config.toml
balance_bias = false
init_std_router = 0.0268
norm_place = "pre"
norm_eps = 1e-05
rope_base = 10000.0
parallel_block = false
Below are experts of layer 10 (counted from 0) of a mixture-of-experts language model. Rows are named router (the router's row for the expert), up (a neuron's input weights, with its number), down (a neuron's output weights, with its number) and show model dimensions 0-191. Each number is 128 + 24 x the weight over its row's rms, rounded and kept within 0 to 255. Numbers have three digits each.
After each expert's rows: "comes after" lists some tokens at least twice as common just before its tokens as in all text. This comes from a sample of Wikipedia text that the model never trained on. Tokens count by the router's weight.

# expert 14
router:174138159155131097113124120101121096155121112081160126137108138090148173113137124137118179144120132128071133139143165147131118115182101131092135145114136104120123097167185117101129121123158106142148164136142156159133108163127092138147111121143115132135159127129091114127104090140113159137131114136128118125129084144131117114115104166143113126138137073109116111121172162146171099110108166114092088166113092121143139088120153115102129108120134113169112151153109146144119119150145157152122133097120117147120132143134157189079163126160098099090130111170154149108072120118124161097
up0:135096150146133086116155149081135115154198132150110147144163099128084126093121119135096139136151133101129144104142120117144152103138120113082097167145129112148123100143097133062107136082108143189134133089163127119088144113118129141149140085151131139170110109098140103119135150131037114166113132131159136133103153115127158119172119121100119145105131112149127125146138131127116114113112129119166092109130161144161139112131120153129102163132137062155117115112145120121172142121171126129081139115143126124106096121147168124154137129129082104133130134137137153164125117129080157122
down0:141126119166119138120159142140123143121149136141125130165147114143141152079167132180081186157119127132141131063094180130092142137097137119093103119120136148118105157147121133168149081148135120085058132127110125172181105114123101103156099122146122134119159142144130131120140128088199141138110106148125090135141132131180142140085099146126117170111098104098149076148117114093127115135115114112117135128119121101136151114176145163137136115137136119157097148154123106133117148152193117137143160117132161127129147108126137133144150133125132121113087147146140139113140142110164157164
up1:107123128138114123104101162117123102108124157164077137102144142135108133127125171113125129063083087152161135177132081118117139104129053088098089174130147111151107118141121192115141133191113146108131123103118112157141140140112131164136124096137122087117129119081182109102125107100111127123113145147118157138127123123126141122124139158187140150132088160151136116138116126150102087121091128167113133126148137132106130162148108148140139093140118116110122133126137121094137173099141079119123126094109112139090194119124132111165109144129126092115127114108101094133151114122116117121
down1:096115146201110096124133122144126127122139137163154159074188134155117135139132140159146110160115110122177210094129121141102135135115171152111099123140092091128144153126158100176114146107151129094130144100123095148131114149142139131087127121135137144147146118165142097130139132095138153144157132118104109173127115152097086118161137122135093128161139130168116123141083093126145118082150138133154151142116135122160181140142135145174093097112078085119101149128147082121158180105130127142106143135100119117137160129132137106125122112118126141112147131167126151163110148135135129119
up2:124149085134136136108152166111143138118145169112130167125151145130105115124149158151074143121134100129121128128173134120112137161133099126131081201137091150128146117145106121117127150157141119128138118106145141077133089171178114127135142103111127100142112133127157154152096135108123099142102124105151124162191183139152138148189147130114136136114130145136113123148119107158106147112142118113093122134144123177123176143086135147137158124118119071142114149122157144146116154100080088108113103140160103150129152129121129128118128117189105122102087132081121178144131135135153170158
down2:148083104140126163128129132102182133166151132112121097101151139123118111149139170149112176148138159146139123152124137179098102179146118133152156160130138156129116162087129064125123119106124118125086134138140124142099123162127136118171155125110134079145099119139142165162177123148084097123155150138083127155123132147122120163176119133116144120135130128133094124143128078159114076123124098125162127139148158148149144146109146125157112148160101098126123153138154144116138126123094139140112088113140125174163165171098119155168133097112175126119107159167135180131120144113124138122
up3:132147094108091116104124070130122161098124135164132126145159154120118104104146133101114132129086121145164121170167117164146119141133109157142122142074093142141129149148116151121124150179146098115152092133112135153115096145137106151145128130155164133130107106114110118120118151141053150138097119123098182166143131126120109136124102117146123096145116151129115154098151128139141157147122103110140104104107126114084174146087092173161116139151135162132130127108098096131118103144111122114139105092116061157073135137154167130105133164165140103114155143167129133105154127117158178108
down3:201143113136119126087134119124120126175134113118136084114118113112125147089109077152119125134146085134115084120107164125168120129102114101116130135100106151107122131101122122139130127144135123113133092155095143172103138141122120157126086112145211166132101130111112146120087124090118129159133147098093113109101115160076138142114145076117093127153107131112147134157148139072150131148134113121100151165137094120109127090112130115102096116114097087142123135147116090110156137154159123142164094127165125128129131058106169156134108130155152113118116138141110121090153135092129101119
comes after: "|", " (", ".\n\n", " |\n\n", "==", ";"

# expert 12
router:087085168096144163178151130171137107130121116107152091094094120095138175121130112175145119136136104111142120149127112174101135144121101137160163160132146124118152121116172108133097124116119179071132143135087176165158118151107136145099105157129131140101134083074131086155119146129158136087143146148093093107121112117133144141087106141141138134152112119089133134152118151142093139171140130122089098106122088122114098157142109151120148104170144132131115126117135117130103102134153128133088132109086138131122113141118131131114104147096136144127136130164089151102121096170155102166
up10:143116161132102127086086151141135108145103130147101130104076101151125133118150139098114157112137106134125110137117138131142134160167198106127144143111061114148144086140095124134129138121101109116131108102108119083097125168114121099153171126165141128110110136130107118131122136074123150131100087153126129141114142181111091128123178088126138145148111133131163132136120110136150154119172148136127142183127175085126133125134151156114104137126178099157123110152091137103130145109148128087105136162146086120080154081148158147132124115118111165127143109145146159139088168105133165114
down10:097122174137162146125130151137133147173142114149149135103090116153151080069118139103118111147120104124113111114145172113086160140123181119131090135123125158087140163158181130119147138116105137120147146128127114129094152141125113134114146169173140126166145172139164112132146112067175110151125164183141137104142137180138123109134154125123111136117143133123116117137136130143147151122123110121120126121165176120135125140136162121107144138167115148158139133131117153160106174130135127134144123112111165093114116113131157127146074120143134178142127181072158164136088117094121173147
up11:170118128186173122156122156112121092094117168086128197120163109182102116130145107107089160116133134098116120107141101116129117142119108123107144119076135107108129099134129104121114114187139148098156100139135126129153113188119133152146153117105109095098124135083149149100120150125103116127113181108103124121138149206105125107122142115175123131130147103126110159085126122136157142127104113146114163147121118119133138107124096152089104127138131083121109134151132153156098108126062131162118086146129109170119097145110124154112144122151150099109107120147157141135162138120136120121
down11:118077140113120130164101113137080108115127130063135142156145097136137130118189141131105152111130111118134103134109124140111089121166105126139169117099104090158126102133134137136111112100089134092138161180092118085139099135134126123157130122143125174135148148112152126109126162111109133147151166175151130092123130155121088110145147120155103160123102143142117171115126113129156131148099152201147136157127117160117107171114156129115166120111141162180167126134104119126136099154093182127111114125099132139099156135112090151155126162145098128123131146122166100158114113134155084146
up12:121141114121143102144133112143158121164162171112130135100115124156111117159161096124136179139109133110110106127139146127142138110169127092120113128128133103123141187140133087113105099124119110144162126132113123125092126093134135106153116102158135122110090124103187140089142125117081165123106144085108142131128148128099115104147117114173108158128152091100143157126144133146099195103138113161096154103105159133168137138096089122091148121102094123124084124137152136130123118133102095075169091162119097165107095177118164124092147153166155111118111134140128141150170144162101141133
down12:121134139082113138122132159148147114135115132170154123112133133138149165080127140142108158143127107103130113127164168117110125120205115146122119139153087163133160141162129135137139140134148160111135077114162114126166113179128074105156108132131109107094091060117129133119124082112080144079161146128090149107156110163117131174092131094139105139126151092106110145136123115082139110136095156125154141123121113155152102158140141112091118161119113140137160120107165142123113143130094105155114110111108125136119122124112095087147093086116090132151153153110095119139124161093150109138
up13:104110127141081079137091168149118124171146146130139122131068150108103158076128137111127090121125118117174137107173158132158149115114118135133141109126090123178101116116120080089117134115145110149054117096199115131138177159158134109135103136109122149115136181103119115112134180120085125137124098130095128136139143170151171112117111107144138133122108152132108134124127129147134102095115095130135115145129109151146171170121122126131142106115091098102093121124142148163165157071117135157141114140143113148142128151120129164139154160122127119118131088122094144128115140155101108133
down13:132132128116164123129136118103122146123132168145137129118119145125198187146128162148154156113095110148123091137142103168144147151107148091105162106112138113131122097123111096179135115100169148115066103086120101129158140113105134091149112143158111091143083119131117144117138117126075135160129104088132108174114138129138152128113132131141136134130127150091115115108108144129078169143135149065124112125122132161116104127162119147143123146155126128121096177090114107156131098146138112132142134122111126100092103179060102155113153100141124117138165105130158137108105171110098148145
comes after: ",", " ", " (", "k", "z", "ch"

# expert 7
router:113103109088160147120155100161140134043099117161131121134129094110149124092098122127156093157144146130120155119103154178136101125120134147140171109136184167110137139120136100138138106130093126121084135149117141162135160107086125154084093158138129099126149099161134122121134102165152127111121141109099139121137127126139140122095114128100105120138151155141118091165140130166123101110172075067125127152163125119092112124148118081131149116119094154091145153125147093166110121110132118127112131121095154108163157137110139127131093071106144117094135144127101108104090138133138105169
up0:181100116140128096118116129096111125103112190125134108100116064120109157102168114143124154113124106149147128113152136117167149139140100126107081159130107158124108112141115135141118152114146100126129095095128117097109091131120129149159148117169126072144120128123150122135093121154117135155106128148130140126147155191128178116179121175113092171141099105110109140116116168126091147086142180140098121131096139146148146184100102159101096133131091110114108152116132109119122156129121095123128124083137102099097123134180110174133155154131132156126143156134134150154142125130107164137
down0:142119104101147109169096135102136127103128096153148156119089121134117161128119143117113171111138115103134120123126123126129120100116105165195095111090164118102140155168112156070154116145104061130176154179125126124136111149145123171146116148123144113147119120077178112131146123092177111113138096174127130170162132157127101149142110108128119133153121111128137118077135121099100092110115127134132136182126106130148118109140133133121142162136126168136126152141111141132135097098128120163117156108093080109129090079151108110167142109165094131149122138163161110115127130121147093109
up1:129116090118106104124075167125184098138155101114105144130144170154084134164126124098137125101118169151117175167130119135133103084136114068129115153107150099145113113125117160090087088179112102087155162141148106096122136110160161154136161110148135151106131088168132125091101123121132143165107141116174092116089109121132117164140127115183120164154098121092125134140119111108101106143122109146120142114137158130125110147169129143110136114103123097110112134155115111139140099153119141139127120109164093123126150097124107129162124129176119133130110139066155136129146106131123165154
down1:108065143123122159145144097187095123125122122125140101163146143140118141103150132149118147158165123112128147157103165156115081100112107151158138126109157152154138136105141167147137126141111129103115155119124160154104068122092127118157148146145126109133131074106110099122079120142148129123195107135119080119130152118105108124150151134156121175131120147123124109146139125127167090119156133086142155091157113101158137112159167114159089090131147127110123145120152075111139109136124128200093163146140101099139143115146136103124098144096145143120095134138168097113130155104146126118
up2:134132108120102113139115139091124123137149126151098166118108127189081135107164135128119130109121109145174118114155107138138162137128086105104053203133091083134133134151109152116109163143124140121151115078147070092156111141151132146103153075123143113131104133083110135100149133087107139131108134122155153161159137111123148154201175103129132180139122120113113176155120118121094128136132139129124113102127160170156181142109123142138096130129152111156102114117126130125116148102093115148145138135144121154122093164131135115150131117151101100130136095119144143115151134140103148136
down2:129179156120162118132138111090148105115144126135094123163122114132144119108096086096125116147136111127122106174104132148062117117126146131149068177147141147111126176183081134143133126182077162107138143157135120112148141119142098120152112132096145126133137116130157116146170136116109127148136144104145107121083148144087137190099072144102133143162123154147137131109172110118126119105123129101157124121118128105095121137134181132150136055139135131111118132149115133127082130103118152119162091141141126125168125132112144156168145130156117114110097122079098091153134123147123134136
up3:150166091149100128108103110146128115131149185093145167120111127118109117129134100126113156135066102157179138120137103116168132134163072107148125114107117113130068088098098166104088170109148172096122119100170145159136100156143160127148139118123150114145100144101121134127124147115116149133087139133139152126130119148137096092168148086156105147108127100127142152089144154108127129178133148166102116115121111098143173141149064167135127147136167137144122151106097164115129138116127134105149130136145080129103133107154115123107172112135116147102117093122169132127149126127103126128
down3:136134125110161141093114123115120126142136092140125116154107124139134184165130105138136150106171127115134171094109166151121136160084157102138101151113147134124125148119157148133138121130130162115089127127095137114160126101087104133112102093084098153137115087112102114132133123136101121175144169113095152143153119140131118095117095160139123154150112070135112088129129150105129150151188157047127125148134124093100183139085107092130139106110118138121140151146098144116140147143131133145169127096102161140150136114150109124117132162144126140117114095151169139133169117101082096180
comes after: " ", "19", " and", "°", " by", ";"

# expert 25
router:129178132121114108135098105124152159091118122100134085137141105116146183107119156120156105155138158124169104129148104080120104086105086155133133145144063064100115164127123111158128065082169117121138152128134097158119131108113119094156147139160118111102131121141135150135119097107110144168147137159120139125132141172092131124109121157131154107098108135102165131085122163139112165116132128138141118109108140119163167151112154151190132172160160120152157132136100135164157097144091148133111116118146135124141102127143127139106141122143115111152133148173137124170105152129148122152
up3:186163114130114105121141133120113110116132129094157133130155133167111106171116121094115112136110134169092101109181114100128131147142100134060127140126161137133142127150138153114116127130161113110124062147156143115099064141131100102149135124123132137137145096118136130153132128108082144129102134120079158178171159172146091136150128149127124130123122132143103130113146120143151141118167113105118131154065124164113133109096116140139104108091118113143109156114104119103190148126079130169156129137092112174104163097109124166108147112134121116118137135149121086097122083145156158129
down3:156136114079140102152113124079107148123134092129145131141164144098120134131102172164143142099116146117142108097120134177114157124107144121108124144156120118119098114123081169110106139131095120136132129129109174138104117103104116183137113162157150107143124101127138152143096114084107136143143107088128115115159103149146132126169137092126127119103127146111128113178150105118162124072119122086098124145140113076099116113170141149169128128109145104134139143117102158145098100143112139146136161109174140128072122148089116160110125127133182095131137184135091126116180109140112075139
up4:139142134146121074145063156111096101131147160171136137131088128122091123149182129084114149122094109118118130164122131126118149167145126119108116140131094134133124099126086150135161120107139147108099112099154119158168130168140120119144140145127162153114165112123129120135134139134090142162123098140123172095111156122133128096098137128166097149183141124174115133160124136100106123120158106175106114150102124126145133167118126123114079130157131126157155118125176161114144158087141071102135107082091164094099171099178126148132121150101121135146136120144105137162113127166119120138
down4:095155168115093099113119144099109160162204154097142164112068093126097118128113142094157127146133153114111124108107120115089145107154160086151124113124161153138142140132097139146154104131141135156061109089143104119122124111111125127136114134142135155151131136141146163142114147152116152132157113137122152125195113149102149107111121193124108139134179117120149113127130099118087122122108112120119116132110104132120137112156147068161131148153165158167101078097135149142115125104111159107107113087108135156095113078090129135095116135154134125148118125132092117121101104112121105125
up5:154115122135165124142118121109135188084131155121147143121098126138111129110120088132129152113156150169162161122135140116180159075129120063132150128099144104144152135068106145148113135121172128111146143110159123135166118141110072138117120130124132123133060102128113137090119166106136131088129130131125117134104129125132096134161111123153123135116137133125134121132113143153148104131117144145126129113110159105082115161104075104122137161148128152116142090118097106132103111136129126145138113206167128161099072108143141151183104069183113088120146128141128140142150123117136148140
down5:163147120196107147168161096112128080114151142094130132146144101116184146128096143129071119118115130120097122147141154110156122113150145120113161109126118111075165134179098151148129130127132104140125131158116089142133143157130111147169157165119125133090143142113127104144126161167159154118193135125070109131088121131144161129138101110123127102140109154119097162096120123167108105106175137103133147148184147092148140132137176117102097154124138135127138142153110117133139135130131095126085144136108109094107143084119186142122152092129147132158137114127137108117114124109106127165
up6:140124140111129099154136129109172128112105148127092112088114118114125138130121150084120134085097079118152159129173150109133101107168137074074125078121109140156127126123127110151165156134128133174124112108112133104153127130120152199136133120126152155157137133119135127090130144113141098121088116116132159091138189134135119169125093130143172153131111132145152155139114131067153111160142107096117169125114152144112121174086108162134161107132119135086140131091119130174175111140122149155108105136111104206108162127133120118117139093107141123131112114127130124116151146126144106154
down6:129157179114104116116111134147064123171144132096118134180118136180158098098143092122147162137128163115124134092112132089119115102132146156122150131136168156130131098119109167117159134133135098083122161123107134147161155158121125155155133156117105119075154157130116123147085151091112090142192104124143091144114091118153134130097124101146122160118134136101097117137106159128113123103091145108116084146111108163130110099123102154124151154122125119165143106124142171122103150125109177145155136131180115131169128117139096119133091111129140131164073169104148136111142130099125127120
comes after: " in", " at", " for", " to", " of", " as"

# expert 0
router:177124128116083136135157128177126130134110139134134180162125086103134146171160131163101110141144097123137123100128107177107121133116107165143134100142134202139117144142105160121124138132154097157123141180123133149147124153149126088134150141116150139130138113135097148154118100124134116124148117125095101130163091137117095177132110114137146147141119076134092103133134144145103094117140129117130122099141090128120120125129152105126159060109125165150152174133155107157097166124156115134139148108087142098141158108150116166064121122101152140121131170176085137171144134124147154145
up10:118090127116132131106125154103113158100107121122126118111123182166131123120199156118085097149148087165134123151134087170141111144138104092061129169101099108181103094168108123134129108141092122124106140135116110090133118152105127157141135130144158106138114154134109107083133123105110098181108112119139114137184107176106139129115143137176168134142094149110168112148142166085123126128149098128128096156129111127148137103124110127148081118170144108148099123137178126138137090114120165109080096155136126142115148113141119145104126121139127112153141137134140119130133183130130137123
down10:132087142153106144148124142108138145114139135113122105172128124131143133110125147133091107166161108098121168127184072141129119173092142136095125114099134115141141100156141133154138097117131156122067158155117098134111169123122126118108148170118113109137138141163131120128160084143151121123132142117105147150116167090122141126070121113137151155120140103120115111039133111143132125103131153154131119094092086205092136104126092143132104134156078114139098102128158089108168145130104136081116144141093110100125118135144127150148121134150144100129134101129128144127122128116121135062
up11:146111126175124122140108169133139134150141158111105146114111117167111127122145141123066134131128138143089110177126130160109095130142102125126161089118119095120124125096140120140115089171161205088117116123129084139122132132110137098103119140117109110081172100091146117110135146117144139138136161120093114095128134145126097120118126145148133130082104121111125152137122141113134126086126127179136126149095127095105092111073113110112104130186158095155147101138120120140149095114140129146163143128113096171119053153124105101134139120163116130117112057128142150146142072131142128118
down11:153132126155136110148106109120130134115116132161128156085121080101142129113123091104154156123111100107143118086112131150135109113102175116111087159120118136134128136130135123141138191087102068114104056183105088094124148121142150134135161090121113128142120152106139147168134109109168093126116106123120088109116173152129122122101159113097104125092073132136097086133131111101126142128148128104150155160109089149126130146083160123127122136113109186158103161125141097169131130119136149151121135119124129149120133145087155155147138099141124101155155123129127116104076136133128189143
up12:128171097102085128106140116129063118165135146098136116144104106161125125172133141124107103159109107091111120098147132137123130138182105129110120110142147098123091103155138099078077137124138128128136098128103159122075132182143131133128109110108122103128127146085161125060153154121077147146095144085124116098158126144058125133132177122134144087101195124153137138127158144134099136135107133118131132099125123172119123120122145139101109135118137150123139100147139119083152122119129154100161104124136124164117110162131109134115109132116127171169104110119142142109163108159112162120
down12:184092137136092128139124116116142104120148115139135123147162181153139134161165121115148125113074109102080136191163152112128156149141115107099075139170112139124120101161144145111106081122117086130067137109148132153132133145133094128085129122126119104154156113146125121164127105103169113142102096141169142155147108132113127153126130117115117130129116099136084179090110118146128118131158107108124133095117145138132155162089138110113143128131140158094116114109116072105121159116132165145132123146118117151124087116145109157160147141096166158167181134157136163121123130123160085135
up13:114115127145132112149134164104097129131137138152159131117126081110114086150103135144094133105110156129129106097128088137135109135156143131140140114137146137148157149104123121114134172096103111101123114145183128128086138111172091142123157148156134064177178122125109175113159183098117160129119128120136138139166140165145103073108107094145106169161111129081138122148143095096121102143133073149164136136111177117167125102105077160125140116149135128124135128162111127177162126129128118129179122153107124172126113107131116120099181123126134134137128120143138099165134148151103130120
down13:116130113118146133120120133096111092138112127155112105138157139108106160163120105151128109137111148143143132154140146107156105129101133149115102117126096153116106128137152102115090152110146197124134083097160137099114100116131128143149095116147141177161119144107096133123120123150117092180110175146136123177129119117139081117163133090154072133084142109111104121146162136149140097170136119102197142155135133122162104129095133090103126147125128137134167161107095103109137124163103107134181107126134151108135120117136155149144121117171123127130113080128209116110121123087156113159
comes after: " the", " ", "20", "19", " in", "In"

# expert 4
router:096124116104145150142165078162104115137140095098113121152106120133111146143122107108141133124163142109167154148094123103142108133106129100100137107133160107129081136107145114138132121163134151120103189144156125182127155141127176191084112122107106117182130117112132148093163122138180097120146113143166142070122126120157120153076117167120087152098144122137182154144141130164092115161097143099135127127144142133146120123141146137129123108145096156128120113164119106161136128128080153118134161125118129122157141120139091087153145121094089150094140139162098130144135081130112132133
up3:145109157142127099098080126101147131094142138105135137123138130165110109127098127141089181138105120152146113157112124120110112164134142108149130153107143091147130129061151074117159139097137162107127128128111134125109144118146119121099172089126168157118132103130145129140124138129126095097096159132098113110111106140162158095103137154147133133085145204145114179114152177142119190110096121112094101075124179157136128120131089121139138104123117083144163087124119100158118096106098131156124125136112130165098118145138128121141144150106132158132146082157157119108119136134102117130
down3:151115097071138101144095135102156095093119092167144124110111128115130141162123144099117158137117113160171129113114133121106114168128122147092072118127140157135101120163127106137120134106173133155134110174119127165126130146120118141134112136141090110157129172099113078114121145109159123146135116147082117132121076150127086134135114157137115150135106104149078127148144146133125174165135100118102158090095128139096115111126116128126124086101150114093112085129122146170113093156161111129169116114157143155155113114114156132089115100097118134064118124110118125162137113142171137188
up4:154208120111125090144098159142124095160208154122122115119132119150124138147173138131120165122151076148117128100125152165133114161131115130120139190125100120145109177146122102117159156123080122119144114139150100124133106116121145143116154106110125131114119111137103135084144137132107130159122107127168145146174156137117169120127139116150138120124122139155136121128107153100128134118114117134147149092143135102192120137099138162141144117117119122130149147109112134148186132102140167121154118085121164105083116133104106100155081106166127128133132114132177157151093132077091087109
down4:123123169126164114081147123089185085133149120133176078164121130123170134141133157129135155159132147147118134119101147143121145136105142131098133112161122135132095090133143097124156169131140088135148135131122151123169140189168102142136122108144115130165145139106127090094087152144098115142147129163131129099094097156101120158135133148075121113091133134156130137135168120108129140152112114134141110162108082078129154114143109136156098078127122118118131106154123127121175132102113162131133148118151136100084166155116114123119187149139088142126096114177111104151104138109141090125
up5:156128123131114162178126129133107142111129115149138121152086146162078122117108101135132152070125122132117153122143100134151157132129105091095110117109120138117184148159122122131143130111156153095154123090124104137141151112135176064132153068086138109167099120120170121155138187136152096151125130159116136129147117129136140059140109146117117138130112164130145139122149150113107140103126146134125158082133183084130106144111147145124081129134090096170134134111119101166154132109098117101131102131157143128124098162119127164151108133113102102112126094128123088114154092156117173120
down5:108122125149118144147166141112126103115136105147151094132117114110156140086134123136157116156096126125163145102100180123132115113132176149088120127077115123143123103124112108152145136156084198096099137146088146113113087143124134100075110151115111120114123146123118107127185127101138112153154135126127156152125094129123083124150088185099097140103115155130100136218104136131137147104117139080077119106138116115132169129126097134136128090098094108118104156124113125128140123146131108101125120124140101149118119103161152124139070117144143092121107092137112079135141147122146111144
up6:139124192150116057127164166114090158135149118129088125130132123120124114161152138141136100112159136104135145109147101116163127129180101142128134147078093121117123109116129112155124146133140141125111128134135139156099136124136132129139155100147130139187145143128082094122161145088131082111094109144155131094178130113108135129100099149125163120114105164110157170098114148115111157110100130129086176089162139102117131178082150159128151138095132131152110112128120146174132140157120127096132118109164114177096100134153123102121161118112157166134174129138132153165133108145113148100
down6:147163160106136153109129075166159156156114139162137146104123146117150177141140111130148109166112092142121153117107132135142173176156103150132159163109122130151107147117125131102132137088144164130114151093094120125111163161077112093116162125136097095110145107103112100087169104143103082127117098160152101101098124139125166142097139144107143133108122074129088111124124145139165156085107175129115184094143113121126144117135124177130112128138121121118135139142138171171103105122098142103125130129113097143166154133151094070099139110110111159127163128137139139134134151136136121141
comes after: " to", " |", ".\n\n", " he", " October", " June"

# expert 15
router:133103125123107133112163102141124128111148166128157123120120129136143137090089106144153121106150146121112152111113116152116109145127072170146134088171146142076170132100122132110157129102134127141101156132128144131118132141115123131126147153129135136129088137167139112111119156161132144132142115130134111148066133110116110139122117101132162144133155073127099105112118196106127119142131123130181145099123123150127101128104129127159166097164114165131129083120116128151123171120174175065121143156154170138123150115145108085113107142091143095146143142116095107179145177208118114120
up3:150155144152147064135109138090143119136099109113129165127165108153111095131116117129081125167083148137129105112135140141141130127145120145133111081100133154136142108126140131126095106094148134083081092108132136115085105113119080100126191104123126128144107117115134163128172126130107146109101148117092093097129144132151164117138132131139109104127127144100140152102159146155112160139117111071140159093129126125124134189123143129118153168125127128138137130077108120156113132140137093170168120121117087151088094099154117122137102157107122176134118113177176093114095156137163114138
down3:099162115106167142119110108165134109158115110151141151145123092149139095114108123123071047148136125106125117166145116136166116101162117142115114105135115142142114096113126118083147123106149193114155173128108161118087106122106132125126158139153139174108114150082134131142123158134111089108149125083195139101163092117134120134129122127119146111101108112125108114133151148134104125158137155101142128119116122138102106131120065126115161127148129144143171119123119134135100156146103118157096116122094141132138135075109158106125104137134164131102175119101143145086085133131171174145
up4:165179100134126066110125158169119160129135130131137133135146123137107131129127122137120129198092109120085146089168130112103124130147103163084134120135118127122111127149097115126150105115143140104106102111139114140115118148115140129127161091114121159143135116139101146111148156114113140138085106114157113117134125120137118063169157109144136166129059137063124129086114114115142116104115116143089157186095147119143116110117128133105140123114137140126150177084155141133133116124082137111125107107129124156146140088107121157141178107123133159119102036159107120131147159142110116120
down4:135155146119092137129121116144160125093138125129153102104098158119174130122108155164130136154159148171122168091107122105135113121123117183153093137113126145089144157131110148129123146138154138111129109142079092143187121150108143159110120134068124161126188136178125107125146087126107137118138104116160089149113193117118173146167104133152090166154111123142105124106159122127116134105134133124092151154129131101128162063124132149148173139135146093084115107123144148116105117156143131113132125093159122135128168142162128166092137127102139146122141142105087123145122082144138142127
up5:157170112141082132153094115132149098121143148108148142113119105142117076110120080108138146122124107157135136109142125125176171144099155082153148136125151052151130119076119083107147162079125091144138138129140138135153105131163138120140129132128114099135171119112124154108115120115116157132121110147166163132109126129110069068169165096104131153141153133106167153129077131120118118118124134117118112130135114112177154123141078134102147126095151159124114166134107169152138128138143099099120117171114128154136103127124135127122117123092102137119142085134177174140126115166110157129
down5:142169130133146129137130120132170163138151111100181141129130145085128114111148110133183122121109135090103155135112113120127114115099161107133111136120132147115141126111104086143134122122136148105150134175108110141149150116106161118099124113125137111110171116144119152148122117106108173166107167146107135114102132150099132148130138138177110077122160128130096144135107097161115124139144138151134131132112175076129186130128129068146154123117086165085135115136111080150128112127117115141093102114101130157103086152159102131153122181103154138074069149153117147133096149084125125177
up6:137135091143145121123113136134090144122119104145081109126159127143114133163130092098101157094103128136163130093127122101134136099125115157109154115124081146117125136156103129119089127131093139154116079134164155129158143120126188168145165108099123154170116126145118132150127127133072139148087119114143145136141123110146115096142139120105141134168095156121115111132146101096143104147128084135115158130149129109134142120128130124137132155074188108114140124100148159133154126146061082137130128146211132169092176118108152109108092121139180128135129104125141138144178156118133095126
down6:090130122137130145097089105146078151136145117128140127157160144197112113123159104129097138164128103135131131100129129111117153104075151166129083077131122132114161100145140113085124125119093144133120139086119153156121161105132087116103180084112080124138097124133109109117092085115145105117105135114157105136103090094143121132139138087122176135132109076095087106139093129168146115132136133149119129130120147140130114139131125128117088185108169105100103105126115131133117113115094135107124141147134121146116166126151090159089107142130149129144089151071109161115151141133145089119
comes after: " of", " with", " a", " and", ",", "."

# expert 31
router:098086135121170137089164152135157132129134103144137166105137201130113125118104097116183153088157125106112150132103116134136099107080166141157114096130160157121096139126119176153130118104119117133086131117154134151124136090110081103107130161157146090131117144121118142150100156176149106108150108163126157098126126114091193129130091119151125152125154121149115103125133142093151113090134146103153091126176119121148115099188160112128145156123125146133166116141142142122145183131089147120124133145090166115109122108108168130154116117108145121114107125124132120137111079121138122109
up3:131128055180123085131099147146122160119145132134121129122143171124108079139112122117139105146164107151094123166144110121180165146136128125102108140104095096156129117118152132126093188143137107135132173120150139065082163142149106145160120114103111059111112113131118131128170136137096146102135094105131154163143123166094070109116145108165134112144143116144134146089152140125119142105134136126083127096123169133101141128160096111116098157153152137084126115112114113115100146137088154118157130133124113125089093149145168133120135138137135139168111132118136128120139102161150147151
down3:163115134147121125117102139183145131079132117122089114113100117163108133138148151149128112088111158129158143082125088126116118169105134190124111144133156050114112087099128138119098126132167137130129156121145128111114096108115093148174156103070127160146140105113110156104107144139102143138150135098149141110123120127128085145151100086099136165154111113151124170117129128136114184116121116084111129148123126129154169155136149111148130148144123132133160111159116089125114115174159173128128121121132162118101125077141141109097163151132130098115073111123128127106157087115128106157
up4:181125105118123117155080157093128120128122168117099128160157084086093128171149144120112108122091156168145138151137118086116140145117117165087117112080109104094104085118106123086128111167115136123142106137107135075123136135158107130116127120138090117149172107163125114131124110103131122149108125117131155142104142140126174162130119149152152117190079159082156151119129136074129106147094071126130125111149172106120133131112098113139119141118148135121114121128090130113137129132132149104141123074111132125113149111117123121133100194114142156178146109107134123103125166100124090135
down4:112105085115116125102143116106107107111090127120143154102103131118094126126156113111152131152094121120141182145149139141116138113130117162081125076126103169141132113173145154126127093093118085160128188068113106120137156119107080126094116129148157119117129167131133113137149109158148119165113121142162155091100114145102111078142154088130146153129080111132103141137147146116174125141098138145097113130149119147137142103149154097173137160135100135119132106149115151116156146119140142105079156109201155138126185072112143133119136139145111112135146102117152100117124091134130126123
up5:158151120126118106132087126090132129150124123149160078129096102146095132135135112089138110115146103164149138169168079109138131101125133102157153092156162121140119130094120123094153095121161069161149154109099159162158142106123160121152173102077143102142113158105139153145146139131135112121131123146171112101133104135117145142144103097130123155141124125127135147139158104116120116137111144166168131111124154158135109141068139114136133137135102121125128096103110155177163120118118102130138116154119171180128069127142108103159164122088115152089147083128130093112157093151093132109
down5:111158128149104142114131112097181146150139131168159140142107080115164138113133123103149061127146084118134144121157162124114166109133142178106137124140147101124140151126123123144144148162074147072124140139102151123130146159136125135105059099091113112121110088123135166130139159117166075161163169129140179125110163171160098132148130133125130080074143177126109121098109138113119128105136116127132121117164167124100133113148107127141095122120153144114108139111110129170110122108101141134101135113118119099117139148142117092144103120117091138137118119148126124135143140092117112200
up6:137161121137163116095130127118110149136128105097132111113169106104109139122110131119110142123101107119166128129164145125109107150162120120099142121154143151133078134113140126141118145127134135161155114072118084131128088111189195169084136140103153152155107117135097104139130098124053111086112119130147085144146131111157144112144083105172103107137106132103134128084139133126116129120121105124116133116143131119148148124102137108160119101126145148144118104147113125155115091105124109141146103120190110179147162113147147104116107113108126158117180081069103128141119137119092183159
down6:118155149160144127153151153143099131150141083140170117111143113140169170170168147090102132147164133104124112133130144134147110131164112093107097103098135138145108117111133158136168103129094145156124089132120172154127126126148141144146126106118118151160130176097098095139141117196136132190102131131153105121128136115140083125123147095137125106138117115104093158111115117135132130145124133133084085121187121126160068126132143135158165165111118146128142113139136138068099129118093117127158099128159108152139134123125129127121102203121179138135098121133142129068112106139138131135
comes after: "\n", " a", "0", ")\n", ";\n", " two"